From a checkpoint of a small mixture-of-experts model trained on Wikipedia.
Experts: 128 experts in each of 13 layers, a softmax router, a shared expert of 128 neurons.
Training: a variant of Muon for the experts, 1801M tokens.
Below are experts of layer 5 (counted from 0) of a mixture-of-experts language model. Rows are named router (the router's row for the expert), gate (a neuron's input weights, with its number), up (a neuron's input weights, with its number) and show model dimensions 0-255. Each number is 500 + 40 x the weight over its row's rms, rounded and kept within 0 to 999. Numbers have three digits each.
After each expert's rows: a language model's description of what the expert responds to; "mostly gets" lists some tokens that are sent to it at least half of the time. This comes from a sample of Wikipedia text that the model never trained on.

# expert 46
router:516581587498427516546498538530467498486571554515469503447499552475537547493503473485498461473476533492437440557538499576513513489521473448455509543465509582485508560569529487543521498442463408500437523592496514559524460478455517428499489484439503491509473520414504515446530525435456497533555436494457559515511420523455505459529479464474453544509486496554555471513508410494557447486486496495396513558525513567524553495476496529479481489476511459505499521464459529449532461464478530553501611466453478552515467501518560493557559497511570535542489524509519475556460593490474506448575528488469502488523513503438440495456538487464447511562532521515529564535517462421513475511454529493561480447564487489555486501475477553531424484538451498541486462553530413523470488457525525
gate0:489542475559488575436524460573434503558430549438464535500500567444451561499494493545556483503470521465457541468548591507503530496444483473439513495483441515514522546526488462533460494503554481525570543533589535515477486547490546514500408446501451445503514484455505473600490460539479472474471485548535533456491499452399520506425514478482503482469494472503472462508444552465453573451543440471523505604450544457450462456548450534505515557495470497513467531574546552479501520522508438485453541560495462592482472467549534532480507465444487541575515439547578517536497548526488410467453451481554393495491486533475524477512518488479527530500504510478443508535510534514501471495423512482480469528551487461471500449559490457504474491498522505549498553459557470465449460553506465
up0:516555468504461452507455467511511529537479470533562484520536567492549465468488551503552484495550511516457605459493519473462458554548526527585460555510518468520503517580487497530449431499475451425488480452539616555523523518514534496480518485538528491503528541479525527508493450551502520538431504490514548605498570562437522502474417433515429527543515452525467526483451468495493504469555448515567475524502455498460453500488471479538549467514501517494446462497554527524467475585450564506514449445501484485483516469507429489476461421519516579505589475514510409467544504490505490496496484505501463506532465568487580504516530487461433515538428534518519468486493482444508587531459485554538454520490515543459507504557531474527481522514430469518390482426515486578482416545545566
gate1:481604561472566545515531466399511521453485451494542501407536506505509508514462466441561538485518492450414526531538529543460451508443580489530434493489507538446519554531482531459546486481489517476536499572524570414515557533484451494533499460415472459477529485527511444581476456472544454497557493515541548519526477514518457518433444476464507487530525474458509521489495495500538481463541505481451397508421485483465513504504521536527408534497533487462482541439484564496495485588493459522521509583510494490525529484506488525484436485383552462540488483542467458543451444441518486456503451460492467450413478516501458485535504437510503477479485461439508503531479518511474492598474440476517459530486483543531493496563531527407515433552456470455506526486478473524494542611495481
up1:539500471482498485540506575455556471461496392475536491471524506469539548546469447468480510508481510462472460446489517498565513481431550453476431515510547445475483533500435524471477531500471528512449454528561464453548524507585469436508533537495555475461538589523502457572495530578497497539473530544540507507462483466510518511523491432475489435580536572446514537536455513441510468500567519471473483509547417426516531448528518481475466571498553464508452469531478472494501515530520505470530451540518451496443408444487476396451484444496481564523557505554449451474524471480446509472514512528517539508556531477476492530477497472496525530515498472421484448547457503503625525512520485461515406519582584515509489520567462491463487460549523569441469469571570464470476496496443485
gate2:519524527501483484496546494438518534505567514457482412496556519563521496589421496441472493464476449485572514505487551509544543467476591530529590445510582478402564503452559473462507476480493531529532518468440597493504524533489475499514522509450410550516463538443507538479492464492532596518480481571522505511583495533532551543497462511504479386492556599589542465467531431498523432501529459480538498524455533461499486468424471509515505497510496522523509475462511463486504510422480481541528542570485533479460466452599502504534520513494451534477496450512527540532439525460387464537471548446536520472453507532526452470511502491525498573428538457501544531425507518506548467462504505418521520489498523514509502523489484491484490485576526556504438538480522475479534457459522491
up2:507513474487447475453511472513527510460477465446495438473542453543530500499450449476484557528536411559465463442472561517475549498435583551554535498476592444393464450512549539499484507452471458492527563506521558487473459484528495506519543529447515503545417441452539548500477498581612533489492447484475450525559468464521526496459493501513468412496540537468523470436523470533476446467474427473477513516463503477541555489462502503529529474506477461512549574453537510472498447452482527581490489601503487500452518505535469449535552525481482514493539447452433532472435565565463508584507488466504499580379482513525456480498475547446529574455503513500500524453516471488571502464473437518507464519533450502557531517424501460499499542567489512503430503510512513457488495463505448
gate3:548458503541491494454571508482471484515487498435475579492476520479596465490455533499518491537429420548560509517507500490434542557482509434547462460465523473498488590547579444471552540498494473556459465530463489469461520522441473461477426498561443514450527530472485522543548405514529433484581514453532516499515501541491490442481525516454505501547539541547498564511435504495498518544482486468517510501484528489581519526574510502488427494417500540533440515509489524560522503601498499475434420508504444546522502433457517471457437462479490525437495516515491520465479487529470478464440503550499485469482585497507461483504452478517417556484436546496501521453410534531531520524496536496533568497550501605425471456401495464426471463450474529520449469532516477498501491576517519
up3:527502513461443525503447472464509530573532478448526454446494549523476508496568469463498455478466483456558484555516500489425568484573475505495516485420507478503503553464516556501558498519476529521523466554455463534465528526612580512545450472489522522476518444498557546581460419469478506457536508473509480484457500495462461471499527518488489449587454474503470464508539477544483451490536493532489423511479464548498482449588428519450532486557405467555404483482521450450483480469444524451427469506453511467438528527573487493496459476569554480499462472493526518528483515443486567457516467478512469442490554516503429495462504506475440510510534563557578489552519509482408488538615377494575475415462501496528520527528492542540529448521473502476470480478495505461506495505530522
Letters l and or
mostly gets: "l", "or", "il", "al"

# expert 51
router:557530428552518506558528536561540531468406495539512531484489441556495533464419503445517497569442443525485518509466532517539528449517507433520459483587482542523543457438504464511569497524509499525465505452530497487504476536486516458453573446477503546476523508544468506513475519514497423521478520478527553503498525547532537539456518484521449477520549474534505493465455518540471492512445540429509569554394517565510498507433443458511516564469528503522551453565525528515517478503495507526518491534610497483465498438501431548549541572522481542503504467470543473560568425495503524540541556492564570574579594497511446510537468497547513519508560549553565440582499466471548491541462528550491549489440533483508504540531547439520494554536498539511519466454512490484440408530480455
gate0:493508440447510539482566440492528448419490516492435528489408558486573493507473471498518582534468443491491433519550451507462476531470468508491542555422496431511450523533546468471538472517438533576522560477503520477546514468468575530519436527490511553434419473530504469486472491474517467438481528483488565529543565528536458523495569568474470488584554475486568491493472550463506487428486448524490529546527545461532457456446528527466470517532539453568546531510474501505535431538541573516557473506664510516510532490478464482523508496555519446471477509527522516502571537514512521499525559529568508472493518507576532506540512578477500501475496428471543459520474497484502552515469574467490563513469558481498468526457487589472541507501525541556519505492475422579486533484485468
up0:574534440571523487420432478513574513533523506533550473427491461458500532529497478397578519401529479499477512484534512537534535487551484477527484569444557505494566476461507463512517480505446522479470499525458488499484522495559545553475525491497533474467488616507560555492502469466438517516422511501458547534518503460472501473472407517626489461534476455532474472500509477522578562538513541501500430477487448563518486474534452546529496565441569489414521473474456444436543469478548444464517499502494489542497518521473497485509497492506532531508537507494508552468493452540489525524532491493497535426489495496439454473560471464568523470449506464493568486531461483429388459568513462558435556465551428466549446547509500433468504462516504454463467477490457514538513496518535557
gate1:457459463563452531551458510439507585507516482466511540549482470508512498512368467549513546539449459473487587477444470487498564509457481554485485530487482485453517471479530512546538540454460488472464501542520489517560473492495479480521487531501523475452446522596535493497528469531556541512505475475516520514511454501499493458432471531491526470530506546652518562433476509565464465462489489507491580476475514463484566437507483419485535520464546479472510510481535450469494444509536458552552548452460483386504531492455541543514563531521492508484498443468494504553522469561516507500550477552527434491556535531528514491542479431499632493546469449536542481490404533474447515541499601487501514489481424445432498467573468484517553500486502494498544513570462503536490417481533497
up1:505503521454458487504548477450568506482530545508481503513464443562506524581493394487588631495460491488515503483458546497426517489540517583524428460460491612557509496461511568549471508545479564525444505599496519554460445499540484507540516504508494491517466470498478504461540585488557431434496529531534445456527555507527546412532521458501543502486459482557528493530473507429508453519453489453473549523495512528520530460522486466506445531461545511479475593496539540475574516478533474501485413438526447494446439479572511460570525502522489488501462492506508514492495551558536473488564535437487460420487500495556518494471521534510533470495483537515434422465546459515475492507526537435491424477468499456465494516495508492484553543474553568475610496531452476540495513500472535
gate2:496523463524539547527466481520443499484504525477518529443528523538485446476490588516459477534558519528477488499471476437548608566525440504498553517521494475424439485501503525446495471556518452564538493521447454493444540532478453480488558514581499487489496472454462505427511528502518458526454535573450479453448491501528493461531556520525513464480494567407550452465535451515545473420481447494515470479454571502561474468513524452552508479457595470488516501589462594551474486472512495462534534558494440503493446510488455471464490429572504512473536525498556520552441511432464495548478524433568512489552580539459530497551534526538456574496463506533479516544475582482536555544513442486514514535518485456495500550536507535504426461454559471555492509426554547540524551486441454
up2:504520457486493587505500500522430493468540525464584565491480526551503491484518540498451412541471549466431503494591479515490485486448496494508496481504494536537432533509533520419470472491533485549578442483420535468452492476515459523509491445509452458516475486469498488507463535489491491444541636501426486512490499490549403424478563489496517494461426453498492498525540509545544503456433447526502496467418485564571529432464468489481478534455550512538582508611549577448478478478505496483514466597477450505502451518438447474514518474530506509474584499500532540586460488480545469510496554459521461520536574534463457522540540513470482513484514510541477481520543557476556526564515496507542484521500475472502469496502552576472403487437578451555497555543533539482507516478515508
gate3:466526462502562463484474508515495489451485556486462535451540533468516518511500481515472528536452522502438535505517526485536514555481495515492562549523565501510456515428509546481521500536518469517475565503523464457582537557510558469488480495496580505541516478531477449465425499522607484591512457485497567471485627474475450558432540577484539531462444492472480433492525505551515451473490450494446488600477511504588466451474509517518454534506506463468522481511505470511483461500515578566457551542523464510489558499533472439495472539505528498519459455506548524497490444499480485551451612580493555474563531538429495491520535503523546472450479462503537531475467505487538467606452510561466548531457520489411471561533495472530516450498512520549530472490434515550631471488432456
up3:424519501527524485523519481501563473539533526520425456459501577493502519518498513535552493510392507481496494501584511527472431545537515521468522473508476541485514541495520565488529465498530501464486538565475473474567508498515550536475472481485553441513492534461464490525468576517562504590559483493470536464530559489497472514430485524476549519553450539538444541615560470540439462517482540528521511581498536490519420488479467536501459494521505518520456483472501512446484541507506490550479524526474414507486491469546506461459523482480536462500459495420555510525454404486508487572516518568557507470563523512459559546574538475488580521477510483498492499476504558481507515543467556575444531463498558516416529528540457458452542520610554593482523500540470549564546398533416479
Section headings
mostly gets: "==", "===", " ==", "====", " both", "The"

# expert 35
router:499526511455487491465515518511468491613578463539456531407484505510562555473506523464433414473546558446428500484540482506482548513569491438474481513493563527542464559522594546447493480451467524479440515452479423551482505415501506468540464538532537454494536582512524500543505491442464465474440480481548501561508558490449520443545462470429523532514503438552555571451487524518501512455532469449463503483530562550445524470456580509584459410563593502481471527456533500511492490486484524464515452475509516443486494526528505521471533406527503528520488469505542490567499532470470544483547469520461502531506524461460471482484531500491508461430487544555494517536522437582476490540448479509507471445574476465572501488556491469555541505515450566508542540496505453518414530488530505
gate0:490485455508465572471522512486531503465542515530537509481526505491494485516483503503480508526491518431459541456473456526411473529508540500438545440473556514519434528490508532558457527543490427534500549458503519490455476464504530409453506526546534485463438518479486566470480442502466518606526490490557439451561468494479419492478531507418499455491522490473494502468400516498479467464545490508569608515497553500482469532477493505474513487520584504489484476488526482529482485483451525499521476536481585460486452556513469518527526535549525476426511442443520463498452456482538504495568505474550511469477458484527521429495529501600498546576411415561442511527460464507444550472515508531522580509533536472469474538452468476456492503411513459487522469443488496533630472463631560
up0:449529499523499422462504469464436551484390513497526504525425510470501478497458490500496410489477445490481508501611523499560549473518435484454492514459495535487559478459471459452572540531520558458491443514530515550482545461550528498489445449505505538503520469468478531443579556453529448479469503506514440518482549530496520511519531490518448548495507530533555508523522454513572468531453483478461433481490481498573621460440503473459525477445492509439543468523518520523524428483532483522534469441499484559471544449468548456491497506476474502553488510601427494440506502439432581411458486501449487536430529474490453529532483433462531430473509481488579515525500505460505421551475486462443470489485461506510507590475535586495479434530414485518455486523545559487462544491455510
gate1:497479609518427495506544544459541524468497507538499476507514487557540466511489519453505548443569461516583472481506457503527559477514508477432519462487552476507498506467493440494553419533438491457512570560496612470474529456524459522529509475407487470495555462517506546569478539539473560447530499486516511473569518490509509540535522476540487421471413478545460514511605433591428466448372496510479472477502544561530526502450446562525467458500511541473494539429497545470575496489472482467485541467538537429508455467531444444489600493551512437534517549538484541534501486520502523507570504498443484499508500528403489543512470480463534502546495496462560434449417525558538506518518507556479513499498477523483482527514477521540487552478530542505525505531457474433483480537484547
up1:468523512545523422486520560511513540427493464516471508433525508542376408482443397520512515548507511488512455516449500435512484545453520416522476495491423534531455463491486434539472476452468470433509550554479464492487500486561501568460479505450523541490562482509485501534465524555518552538489526424459486510540459436487477542574504480448526574449529471435502496550519495406486524497456492521470478477494522449552552475533527515569510477509416555592399523489524456467433474476487483452441405502478517491454540464492516507545514508480546428490505489502449525464486517530504562555447488483562477435466480490538483495467529593600498528509458524544494526466529481614488482518434487507441490480502494538510459499478465499488586536506436498486507524502555514467481505479500501
gate2:492419504462556542475532509583537436479539508444459510492561525454506568523546486475532510508468549455507447493538450488441515481444510523554522498498599468407507523504565509481500454475562497547484566490491497533449494431489486524455451434500508516531536561414518435485550471558568508501545523414470506531468492587498503558483515532473521456536478476478535482500572498460544509511489499531512505447486454485506512458482435504574472483520536586491540579584461518546538510448538515572452558502469526529492504469524479526453485449514465521546455478457514461445458515487451523522477423517549526504498502503542489564517399514517495497537416550458561539494480510504452562475504511472496557568487571507490529501479560523489432438507546513493539536396485432435553572492473477
up2:506479542478473516482467592546515514477529526510432458496432478523434487517466443571552509535521510499439511482469502532470505488545511569525546507464431453488536459464499451552459433513501519495561526497527524550574511509508470451536490448487468619498503545513511489448572519513526511470465481492483513579548526566438495433486546475415515529510456499498502504456505517448524497527605486406511542453439497552475502472454466452471512530466534510530518550500541556421484521547514556585584510509530490553545542448529507547462502503494506548495455511579517504425530563479565503530506494500475507503495429513574543503537544524485458478639447447476592537483455437528474552510442541473510467512484513504512493459518513508484459496548504572484488509531506489507557395455537447
gate3:414467511487525470534455483494473495576499521511468467496499474480439527529460474490528496581424556465426487494461494521489504508534482568443481461545517444487524503427512488405455531505541438517462556465466551477427486478474533417525450481558484483493472455461499537518549451476442529472498470467494526540496499522487524488417434545529565505519531468465540506493450482452449446488499484592526507517567513481533495488487523533478485460562510484538545580505486518604438497527432528421475456551458523521512477500480576470432495495515517471394519472567441471557446511492559551509480557500501511523467455528478579464499559525505421499514530532439420485539546473444439481564469455422496540432468539509486575476487538566542568557484445477514539493533464500531489492509462480
up3:575399512469488505548483508529531399490550461505567540471578554493515477434478456485523537391501541535514525529499469536514497515474474593459509544507514533560460442484456482587530486452492546458499521458548464564504444467507537523412520549441569510477538527468446473420548500548541506499527530513401462527580502485484521521468532506444527484493508573463459537577490430494519464488507520498511495500510511483450480489547436597531559455447501544486451453520501472427468463436524497540529521512508520484499538467481593482550533434480515481488499521588557510563527460493528497463460485492550463521516506466545431491530552461551486540510480542545479521524565537490471555510539568528566491529484487504494490523405554497529487501511474449532412432447512491502470528474499521
Vowel-r syllable pieces
mostly gets: "ar", "or", "id"

# expert 13
router:481429422473501544472469526512508494475518484481532556505479538508495514511432512471518502505502558572503526544509434527558570462561458505453556490450496470480496546446489492474462463515467424442514420554516471513484545463544496501442494541485491449542471525514507533536520452527430464510575532508463526536463469535523571495558438584542496524535483538521550535540499509518517533553558437597524469494502530506499486527525549534504502505538551540435442479432453480430476489407419508541512541503453440473479456501462501547447485545548527454507422532553578484533518465525468529488534469496413482456497484455490515544464475493448468518446448477596544500492531541463580513575574394540526451465534474507470526521461515507501488472496386455493511583449506469536476493518499550
gate5:477558512525500470461524461527532421450461492535423525555552531521436439573496532498462493504435543465540387442471514454492500527516518466513485437482521465524469496548434523499518547534473492432518511405506555453502521496541544448472504519500474533534559468515475493520535470541514498552561493512496538438480496506488505359535488503483512454459475551430577496470514507517530513439543471489481451535477503526538557504578468433549557467452454438515486456451512531469556541527494471541526445577419487458506468514460458438499544526528570499501500504493554521537486554507466446477477454451529479419525488520478469526580480447503487567495475495570532469589446436478589521561447519522563523525471471473536488445480440483497503541502471471538508524513496493433494408522545489
up5:428508529546544473457471534449587467570545484541438515494586553474516523539461556479548447541501523430529539496522530440561572487500530501537456466525465532559504471504496515457483488491522498524582494475471604537548511528565539502518454445510491531512485493481511561458513541468474467449507488554478494538491458535500444433464532526457462438484470528476537518474537536550530540485533534495540531537470520471497611440528570491564486416454502503485447533495461484544502538494489460474607443577480591485490476471479431560521525524515505529488500540488510544521564504481505513500432491454441570509485495493473436492520472438521508492451485491449508497418572553489433439565462507500479527494546533391524575403454507481509475544472469506542558495519522488515505448480470552
gate6:518507540499456494524491469551553547495590521495447567491515489539559460542522486481542471508464455431546451478533468561511507558514517503472426505504534522463475552498482472459526511484489540498508525445536501436510522474450553441488506460510470563485469504494467498555507524454464519445504447460537451465561518506495476507511603491500537497551467488476520523456566486494560524529494544469462511454477561443459463543491472498572497535470411479345539478550545492422487525422482469539458586499470465479455497493422513509440514464506520530507491401494527520517492398550532538494506518471533495471420586504506559591466509502491426505518526523543478490540571537511525458524542495566465549551445521428566442522465519451514538580480515503421508483444522528443466498502471523
up6:390498480463526512437460435503473544541477508430501413442521428463403450523468479493470491518490480517533510510492492441459511478482498500509495469475435522505474533533532549508431506458546617510464559546493512556467485482516537458487545571560437441456479425437532501582497574520461488546495499485525468514521430510458522474478450530397566479494501447486486581449407455487569518511470468526517473456511505523490511541511509514541548473461548513539552486448553487427481454552449495517536390494555536466525550455506491498538432495537513548472488525524491513518508551473482576439508454562510572577556463497450528530530452437485501497503515537551477489452512521551482525495539577531500473503439464488487506527504530548490413527542551479466535491522493470512553491507541462
gate7:548474429490482433548454447507552436526506483439456561530509503500471522465466510496450498489549530503535500538561574517490563528562487457447513540539512422443502453515533456464524497529517528443480568547525524569479521512478516475456526516419465469448463568440518539493495490516473543523482495479542443519498458573481465460483451489480437585466482506478616462485472548511570478479538474449425438490497425399579481501497538497550481486466529542567495523553560453519533556496531487518462581518471515500466472468442548543457538491516419522475516446516518497486571439465511542493513485522444563467478545471550532534540510516444490527491445518448520484524475426514506525423537505544580448541484523420547430490451513492486512515487459502457487561470525425475456547462530486
up7:512511491478467527548508533466486545588534576519559495439497486535452586475536475462542565439482491454435580517558492592519454507565465493427554477532493447519470502534442531500574544510498506477517526510496494536473472456535513490465525558502547483475482568524447546507486466528527483497522463515551493482514546528464498502393546499521463482507496506514478531542512493451538557450478444571492509483448481442494483488498494581538494473553543427462556537452462546484531555564504470476514516463545446459483542552491474484509501564528532535535508465485518498529517505498441528463573493503542526505501478550541430509498564454536420500484517505482524428492336479489530521489522444452579530420531470515469481482556448516547484610543481465427474496477417421466511507457504499
gate8:529447547438561443467459504480453512528529529485551495487539519469512566544474481490453531482541476518545517475503509568550498452403535453503492559514495417476469584476504538511538417505488496477511487513550434484538502408494405521420479570528478536518500456457502551572566449527543492461459499489508572519455480528472461546510465559505519399473468518523401505457449484484439487486491494504507517497438557515532515564481461489500465496542466493472496488536520515485412463518532520502576442500489503499456530511434512584419611519379471528502530519438526518479518514482545523453501501493481463515469478549435468499467495446434474572507502444505484487504553518545493548519475449465466511499468436486490528500434524493470533547547458480424460577456491477425491548531537517
up8:509467486500533454478448517527472506521473528474496543525525511448559498468551494519453465449495481485478484510500483499501484543511484480536497541495499550536520471488532461572488457510472489410476474495445510529522525492451417548565515442565488494523501446496573463532559441468483488417514467480489466519504527472510532521527490461517547474500551503540532495480530402458378520497507498510584495477534490563559522498491543492501454546502517506581392451510527516613515395508503576498465458470467495534447527527544466483536570526489531514521513501521525497432604502559572430492480464486531439434502500619454433483563516566481562474521504471526543477476478558504552434442474483548531521493537482496438473473468521536466435561554488510524474555527482404531528522548425472
Mid-name word pieces
mostly gets: "man", " Man", "ron", "lin", " States", " York"

# expert 17
router:504479572507509527430554560558514503486517510523541491521468488492507434452495470540557489471582453501471520458523572480552543558489521477472557496453399435531476519553491438502478480473531546429493488472469585517478563450549432520561448518480418528518470488540553515564486483541496458598519551545568566529526458558440497462530560539532471490583517539554539531571480521516505494488468474544545465491490418494476561566516528510449534496511545532527461509444503466443496598522471501517497526521580549522470525525499462500549417427463551535529520484481520494466466561526476512459515506518475560515474544459437512470531502479460441468445457487411553476462470525483524526583495495520518514456527519518457557509497510492531454483531537538549499413457492495556515419485454491
gate0:442562501450526479516498553487432503505552479545490545457530532510483468459507519516437526514497540589483494491457493501461520493491579513510439523475499501451407542467503531466499506461404460481444452548451559534523474546494497518471482555454446538485514513542495504514517522519460560565504521522422489519468483358561507554578542453505509456443500543518516476508499504478392462526524471453485456491437502464503496481520592531539541555549452501553499512434473558425555481528532519459556474555572462494464481408540485520445475492487540482547479542461520575442484533472487469439501440450517507512518534460500476468523559491477506482409463441439506563501546558505542496556537423577523489468531528469493491470505487533437511504531525498532461493462508488508422536604510511
up0:498489592512540521519528534458433478491479467468459480541520483545457459463558524481511536519480412499544505418501510552430495493481493487487415496497475500467453466490453500519505454515511518494476482457457430487509516505529478500446518492464492564514504445542532479493500519521421457503518468460478480460503477518551490540559500525527595522577527542559485490507476598472474576519490600460490535503518462451552482500409581491542514506540464456557519457508403521480572407482502538433527459532524464490531489485503524511489524511487437526537455526538442485485524565534446436509533569445557541478458507498476514567519524470505542471434541453510388481420530554535432454558470427446504543524464498493494504521503478525556459443516540563518503525484566446580473519486556422
gate1:503508456492549523483499510537487541546583465489495543538512517542477521498456465443545518466510505522544458519531434507541541547484500573488492580500532511527453513483560539530562552433541445551479468464510490445521502523501471480504441485475429529525510450527542475478483572494505495549553495556503465411578520490522571456492462516542495458506506533479562521505538518547493458503476486443549520536450493482581539575429522494431435522538410476480593506517510489554519511539453486491587477580475530452534473464501475529552510537448495512461567495457480587430481531547469480432410452437515497507497497579477479488521450547562491556496511495518453473576464484504476514531465524474561497430448531493518519410489581495512486512467471538442507515523535484396496574525427542
up1:467590503511503477509464469440524544517524478489440494470471474576473471525437548502550456497463500507507471566596408523580490522553497494522463483518541546436468516540512588505487469476422468532551460451496495529476469477548455538445471524483408449505549402465455527566555461483506513545532490492505520481459536445559542481538481526474495492512537518542494519496473531518460488479481450438447515493488471425474467503416495555501493529520523477464475500468522557403491487499504472553539522534591508445506456471461424449476471521534549448484554522461486527510507500523453557430501411479505538496502536516454494491515528459479440505474584496501522536528471469424527507553509494501412490389492463485535596479479564523502463531616408515498486521478526467514511545555502520
gate2:491472424504593514521522487524466426444501426488521451484463525498468489478454478561565469460504488462516484448534551454442471545507480511489557500480522434442457450498518502566511452573506498472529592522485479451512525441512491480486457494476503477443534511509449449613459504553532510517518544525530501558573520528488529450523523448412373507549463493439446516532542467483544470463452444549542554517473543430524438485496446529413462474494482497514537541474533536488470527468456501476456502511482526470459455498479456486476529479563431534499486471510479490516490579469576534483447508428489503562563531570509393526557514494494482471485465527467477558554569423514565465439417525477536501565462510509494501538514473450486472572524468519535478542504499478544555490517460487
up2:457477500467481500506540484604515482462422466428437471463519497577530483485508459487524501427501494496496513477472516433441450462479499476566452490457530463465493497458552461519555473542561545501545525443482421529452540448537482500473491513472525500573518552455523487528503468607489503519473543490546452567566432544444520405481534470432462558497468511464462526528456528491501489418508502510497571491500509493547453483525493515516473529464510555447472505476481553507438477420611523478544571461537467522514483510447471478466485520476499531437479462536466453491468497513517497483505479365549504483500501562450473552445465492497526498504501503444485553621524518512434512453449535533469522454512491492507422556516502454475534480593513403506503462531486529565468502533456444
gate3:508546502504471505535594554424511567488560498490458531518584498453528536547499553492506490505515524546498449533548500533571517467506532477510488507461506487482546547545468511555557552512500471486540453455490553448478515537452498424527471502452529463477489454452530506475507527474605499527487424491482566415531475490455507509514481565512580411476490541437550526484528457488445461400468524471444462575481522474504525585567541487508486515489481480460538530439407502450502517456474489477466472531525489489486533553484511472552535562479580526562482520448527456530494493511491492449397478458473476476488570517455433468575480462512457497490527541503479448498473450496514420554464517521449524511463452531446568443499504599468527592518450455522508434542495455466541504475452495
up3:493470487529483506535531543440518463468517500481534509493561520534498449552523516477507526524473488403493495476448495451537486495556472470429512459552512482446519476501501488439538558432455553508513587512487534505482476485472488503545522516495513561468499531530491456537554500489567434597415567492476520569537465490541468556490503485493487529455487490504525498520487502482493447491484484553570524464561588443448536532503550502436562485586575462481475534458499494491489502516530456439505492509482483490474549512525508530474487523533464500491493528474529519607504546522532472518553466561473499425417510503517508541504561609513537476564536558442458407533570545531485427436512545456479569479492586477507553529441434427520473502520408548471500524420531555469424567497468514
Mid-word Latinate fragments
mostly gets: "pp", " Te", "te", "leg", "vol", "par"

# expert 52
router:493566457512499499500471455453590443461496534535514462483471480525571512566508449494424454458493573536505566461464568522544440543513506518488477509488414593419521536456444459520476471508545553475432537495436548492447503518406543476473507508507481495511487486514517414582496506533539413504479514529483503445475446522535551538415438440499458486514456526518485441521490427513495479492508460551527485537517589528503508501554423503456492529537540504457489505458474444496490506439482492562446485481468377483515597539498470537543479489487529517524487525478519511554501525431466524544525469491508556564540505520493524506492485509499448526510547451577555504578506470477474431448435546440453451488530478499470481471521480512526543434506498530492386510563512453512482550482479472
gate0:484506488477518523529536454525548508513444482462456586539608470482504484541463501491474447544478472529531486475473437462541444484457488405450497538548478486501539511472472483511482461498460510559521549503509524497555461492457541498468472509581527469552577504470484438552522450512427498499548490515397495485487478543590527508455490539514457444573524499499499412465540533564524528538488507489488547542493595421545447427496509482405505513466454502511509477576471497532597481544536492512486491546489474499528377575460499436456482517468440544492487474496497469554547437575523477518370477528471484537497552496533516476530501500503497520502529425573456501497467473436499471489453493433507532539527511498469455482492466518494450445480445455538526592543552540494473506477529489
up0:484548456528548490580512440510517461564527555484478547517583541508525499511525505483532505538468419517478518596496527403567513515500477425497496536430415462542563494474496464549537512538432566513452532504580551483500456501523539409506415475522463512497576501561544477504469474474470445425507527493487464482487456486517556581499533493536448558606556462521461453479466502509522476507477507460490530501467540441539482478431500582467504477582533481562420525562535481530537479545530491494426527534513493479509422517485559525491538554499499518506420526504541512492505454488529517490389505553470431573522480484533494520454452449472499424509491492591461511541539493432516440517484521503554506497490506480455510475479510508465486484503481486508538539510519494450535445529562434
gate1:567571513461530489500602507507525533505489516501567498476585477476480514453492500491518474446564472495539577467502481505426536562521504495529498441509479550489414502562545505510472491523477456446440526523511511444522539478539496483484484509494542381503548452481499454510497438488481535509520478489486456497534485530475432495495500572477495476402546511463504499488557418583551573452441479460523500517502573482502519504489482479461531474553445462509440484464545450543457433443440418447465411511503408453507498482575520472545464401482488493490449512531517568472460433449491525462458473547505488553522532461479449562555469489516502485489473430542482430479478565509449518572581419505481482520489526485518555463532459438517503504524503516520491445554512494415488534487492458
up1:519558570490565526503534543528493544459540432485511539545474493547479424488581497502519447503488419493469434529521573561519511555490522547503567459437523480466452434507535493447514501485472489489454437491407410495500487434487457462487512581547547463500553555489497517470464512509563514499495494592450541512498470489454484540498534547423530515445542464505544462435526452490491496424501475471510533492566492500553492536545515587434503490514440539490528479420521506478475526525503492549467559425465511489562562488484471549603513541435525492404493504492496507520529415511527495508547537452524536456404557572423440480534494516465523499467493498443503609524492475574549505437442488501478564480539494508488494463507513466499495489456511505428492520498474476468494521481484461
gate2:529458495459536537464497542428519477498524514477484457501496535454425462577473482480480556514477500468579510485577516534517509545457552458496410467546522567522534474414500478521494487470479499510455472486496413518500481470546547444510503529490536525497599559490434454498488495498531535576492481495478468572479461500422434485493509472567503541537549511444489440485461543561545407543520514574554410572419443477552512492499537495488529522498504523477462527481442496509518522458552528496506451542528526487538465464479506539487537502523500536460517474511498495542541429493544576482500501594491454559500496416527526574541515521553490458532535583493444513500489478463551417494554549516467469564558514495446583541509546470458507591458448540472526563528525466502547520547440507
up2:477489470461508541517479512519494464472509487502509498484500527511481436462495449434524501568493469424552549507592521530493509497457511524490417458458494561473468435419473505519439477457436542494448473477475476442544475460468530433494543491462525545525518496504494427477506509522551526557478469512544450483480523478488525460535557491519532425547500450405488452408492415512484493481535561569571469467474452511526483591482552495507548492495488463500549491517490506537553480490471601529484412556448526472492543498455507497490524414527414543484504511506523538469585519480507529532499537565513563552547520397550510594517510481544446427501518479489498533514488480423538448559516516513481464564534509488441475564508508553466540516511410507486478511505515438454492588475524414
gate3:517458487524464583554451460609464555534560545464497467557518486499497519477444506448542554451456507514478577455555495478558520473546443577471460553460487525531496527545505561524504429548517467495447485450469535447522468529532509466492560543459458560470461439530482517484499551510482477521512474449503533545505459495457482471452479548502497391467551546495496523510458552434503440569473517477512569493536517489448471553484519520548477595456498498610484497505518512485521485504514547491483541632489528491557460444456459475490500470462460480482507487579501469523531551540566477468498489469497494369484521498544507481597505469486470536559542438511519495538585491471514499518495521531480534562517547533474520482543503485488497525563533491591490433513485530570508424519535474
up3:488541511507484575519511534419447496519534551566490573510476505461513527554560498557517492509507489533507424557492565487349498530412513442469471410527483479481527488492562520463466507461527451497455448559455488446515489545434519553528530494476469554535519508535463431572417469426523497446477530572508484506439532508544454505461490477511517503489551534433559380455470427583489497447505514472509473519495487437485558577600467432559504547476500488455503469476554525553495415532537493538475536483506531481521501461514528498523511520525511490450396448470499496475438466503478445518449463514522482540509508466500558533492495490474442496518469469497483476475510499552473530476496519537566556523500514528475580467554482499499517493491542502477491515581488456581472474522562528
Spaces and me pieces
mostly gets: "me", " me", "ame", "ome", " home", "ga"